config.toml
experts_per_token = 3
hidden_act = "squared_relu"
beta1 = 0.95
beta2 = 0.98
train_tokens = 689100000
max_steps = 9459
dataset = "wikipedia_en"
Below are experts of layer 9 (counted from 0) of a mixture-of-experts language model. Rows are named router (the router's row for the expert), down (a neuron's output weights, with its number) and show model dimensions 256-319. Each number is 500 + 40 x the weight over its row's rms, rounded and kept within 0 to 999. Numbers have three digits each.
Before each expert's rows: "comes before" lists some tokens at least twice as common just after its tokens as in all text. This comes from a sample of Wikipedia text that the model never trained on. Tokens count by the router's weight.

# expert 7
comes before: " the", " to", " in", " a", " by", " with"
router:519487541547578485496561465446462556511500461513504513447466516549477471490409518495491550556468463555485569469450500459521522510517488519485474534471506516495534528471539497411529532479486561
down0:529488538527473521501525444497508497479530530521473505558504491475507519498467490463499473576527559479436511441510504500581460529488519557466468475417470514445490536537513557476513532471473485
down1:512531520497508456451493506570538529461497532513495505499530467416472484515545507427549547459445544522534522477554542532501502489477539455494486529438491488562498483537525528607486502456468510
down2:468506585475508552448521514527466495510434471504483529418507547538535514420524475577505488545565497546451485506521500523549476482515470533480528514524594542504478472620478545515411473542541486
down3:546559493504470443464472554525517439481419482502512573527481426527500516518504483518489504447567461421476498521476566534470476494522534458495458502509494495482439453528506487466485453517499527
down4:521539539465436502517529486389501481482419449496495377571470486536493491494528491487477462506485492463490543450531472490575522567506480489528434591450520493493518485475530478480520496487475503
down5:509465564485591449511506440522522556499527466487534515488507390489572532493506450467540478466522494481513450511501455522540478518443525563533480502558495528523447505578538523548474501518508478
down6:426476459473497483532523439531456487497534486459486531593526554495509469518512444533452432531549506456516472504448558498514517516467495539495498512492461569479474523516529519564416510531571482
down7:501485548525526473522394456509483548508467471512429499449525538446532532498483489528488495443458452484540492528553410500456459442533526538498430550421441476498553548528507457427577452403486624
down8:542515481460549601465503438398504494560478472538513460487504514455523559475414489504504496525470481493429477526481495464557567474474519413544486523510467496555510461537544434469591477517483524
down9:522492517493559519509512471475515523521480525517392442518419539483472559517480485493520507485531457484487462432439537558541484519495540493509538563419455503457563523492549496499587565499508488
down10:449485486473467505517470512516567562457482448447494518433486581467420481442458543564472509528483505423529461488589519501430449515492519566434561524498521534489548559463520472479552523428551490
down11:533417527443513452477481552507472523502518409480502514460500511543511496541512510495483480540476475418470529514498438473492542565474485479520506521536483483520498447446506372518584481519550466
down12:446521511548564551493502424555435540509492450527513491459473531543538425420474516501564460497505547419477510460456531511526528549539466502431465444450538572462460408447490499491543517566483486
down13:476484487509553485482521536488524586468553562514522462482502563553516489455462449498580428505507510535519509469450574495476530453520522462500521511463483536540494521467517557531487481531513506

# expert 0
comes before: " the", " a", " his", " an", " their", " its"
router:507497543544479512487518532514526475447488515483541511476442502566431514498472530501518552515481507504506530477432529528530488492510560531515482506481455444477515578547534476432549531554525540
down0:557523492499475484506552487413460496496507522524463466516537452435448466464442458519531470437504462514502500558516511503480453452435509483507485501487496478496491435512500507564413510470460458
down1:492475492459456481488486491431537527518562487483437504491491463483517509480517498485498511451590543464474477484535521548488461516517485523494526565487493418536535474465459409482545577508529505
down2:512507538458475502541473424484449501540468481536486505544577516496448463490523491471482472462498475485517433485489478481491530489526472496488511442521527490458560551536588484484461499538518447
down3:496468543505533531475514440565523428495497499489530435567474491485526537445495484468554510579484471455479535516543540542526535503474545531470533520375527507460440491522451520505457665443469563
down4:463590542493470505469484554493465448508497518517491513562501554476496476508571472500488455489486418533491485561512522495511453435496441588518502467529558428509526546468548490537486500470497532
down5:540530491548495522529491395558450490499499476437521440475501516487581513465566565547517387467490476500493517463455448478545487451419477544478512472502593561530456486494446499491447514501461443
down6:551510530488546446465452503506493586549550480548473590462512492540481490422484466491477477468442454530499492491466386529477526553491537472458485545516433551531498536531480455570450495481509528
down7:534494488476522497456466456522478514543491527483503463518450595506469540471503496523446510573455488511523407513456531578405519419498511463596565425486435502530478519517581549561487530542536502
down8:465539475493476522483413530464509456438471504484494481492542402473578539467533457511479445393527495503425489571531463553519490506445550462523487493503564499513488470498520545470439484507466476
down9:494522486544461504469501461470462495554482495509491534473506479477515475487412485469542538522451484563464475476477481547497455502505524505494489487476417485506498531579516439540450523508556535
down10:502474502512478537475558581566489527486511509451519500505517472528508528523527506541439547535566544474543469448558468422520468491517496541514511564526548367499461427489435515516486534464469568
down11:600504467515472506504425499487553490544530482509420468536476505468510591463514573482530521487559489505472521495501536492560495534543572576494460519479553468461564489463505493446461506591550477
down12:542508515506565452523454492468450469545533552565475483550485505548519496519539512488489491511551550493524553501486547552527466554442513526481515483448509531493461426488487470448476544511457525
down13:409512480503414485394490487468562458368550497444564514548535446501482433480466505474485472503494475495459464492552567550520493514483509538473505529502487511496476439499398519470533475480572507

# expert 17
comes before: " |", " 0", " 1", ")", " 2", " /"
router:510517545516499468484547496432505515457484524451515557505546454529559527529496512540477528466480471525556472422546486487467506489481510501536507502534556539481509470526543490510535554540502523
down0:452497565474501549486476552538460515426517426506494483526436495470497550505489485517512554424470441498505534536455479441583512539456483496419552478464593490555452460435457539495462517537510480
down1:566531535469531510388388549480482498564500523532498536503505404508502461540484531558510520577532533421487481431475442495450469491545490505519457578507527459518522517568516435470475520446537430
down2:457465571458507445451501582441537527471555503503462512440533411548566555415519473483518494473495450501506519548542571535484518537441460459481503499496551454509524455470514513569472549447541465
down3:499464463562474545485525498407491560429433473504521540443506557526486539503576452498495558479491451528504533504514516503496498459506437493498492462515451542524481517440532394524574491507457489
down4:541544542508482503477555498495508484575547503458546428508510467486563463450484541528479488530502503532538558558492472452489503493439431485533444502513522483426534477505532457541481581551562531
down5:538465557503513537534479474513487508472475496561515454441520528471619469470566484515457428457549509528547534530452487475480539493509552551415485501469526532594542472497504548546467507504501450
down6:399514552519382479448447541503469499493419505481448475528469495545512462498503474572476483473541414581511544451415497549511567502487535498506430523524521522487485446450455473470499523483496453
down7:449562499494481558496571490458520504568469457531442554529485494502447548451570524537479518460448512498483579501478559446565512545473563506433472531516524429513631519558502462505495531526551438
down8:567499523504503543511402533540514473483480519528502537466512543454590482528511515540467456516488503478458485482481502441470455503444392474488487479507466472408535533517496467493521466467551545
down9:538539443545529529434465482458563458442438537509394482444484468514482527492450567449514530447446450483471538452485504493556507501520498464461494500461455524529432503470530429502539559529571508
down10:491547446475462506551436392496511456479490438483447478452576535491566515573478494485507528483509528506493468476492523464475464531552505500514472510498532532465513508552444553490493395485423473
down11:511489444552524554549453469519477495486490514461498481485542571540512492466545530535492515494457467512437518462442451520584509510571398453475518514463501522531514460483492491490557498505546584
down12:575466459529497451564522460505464538537539529513548430551539455592550524510528484402503518488577498550503496563518443569529513509475447513485590486518491495462525515525466482546539496499624488
down13:421510550415555464489517538460515432489504493454558491578498439497523470502398536521449424563502500505505485503624551502486529574448479438548571521489495501429493508476467468524515515507444545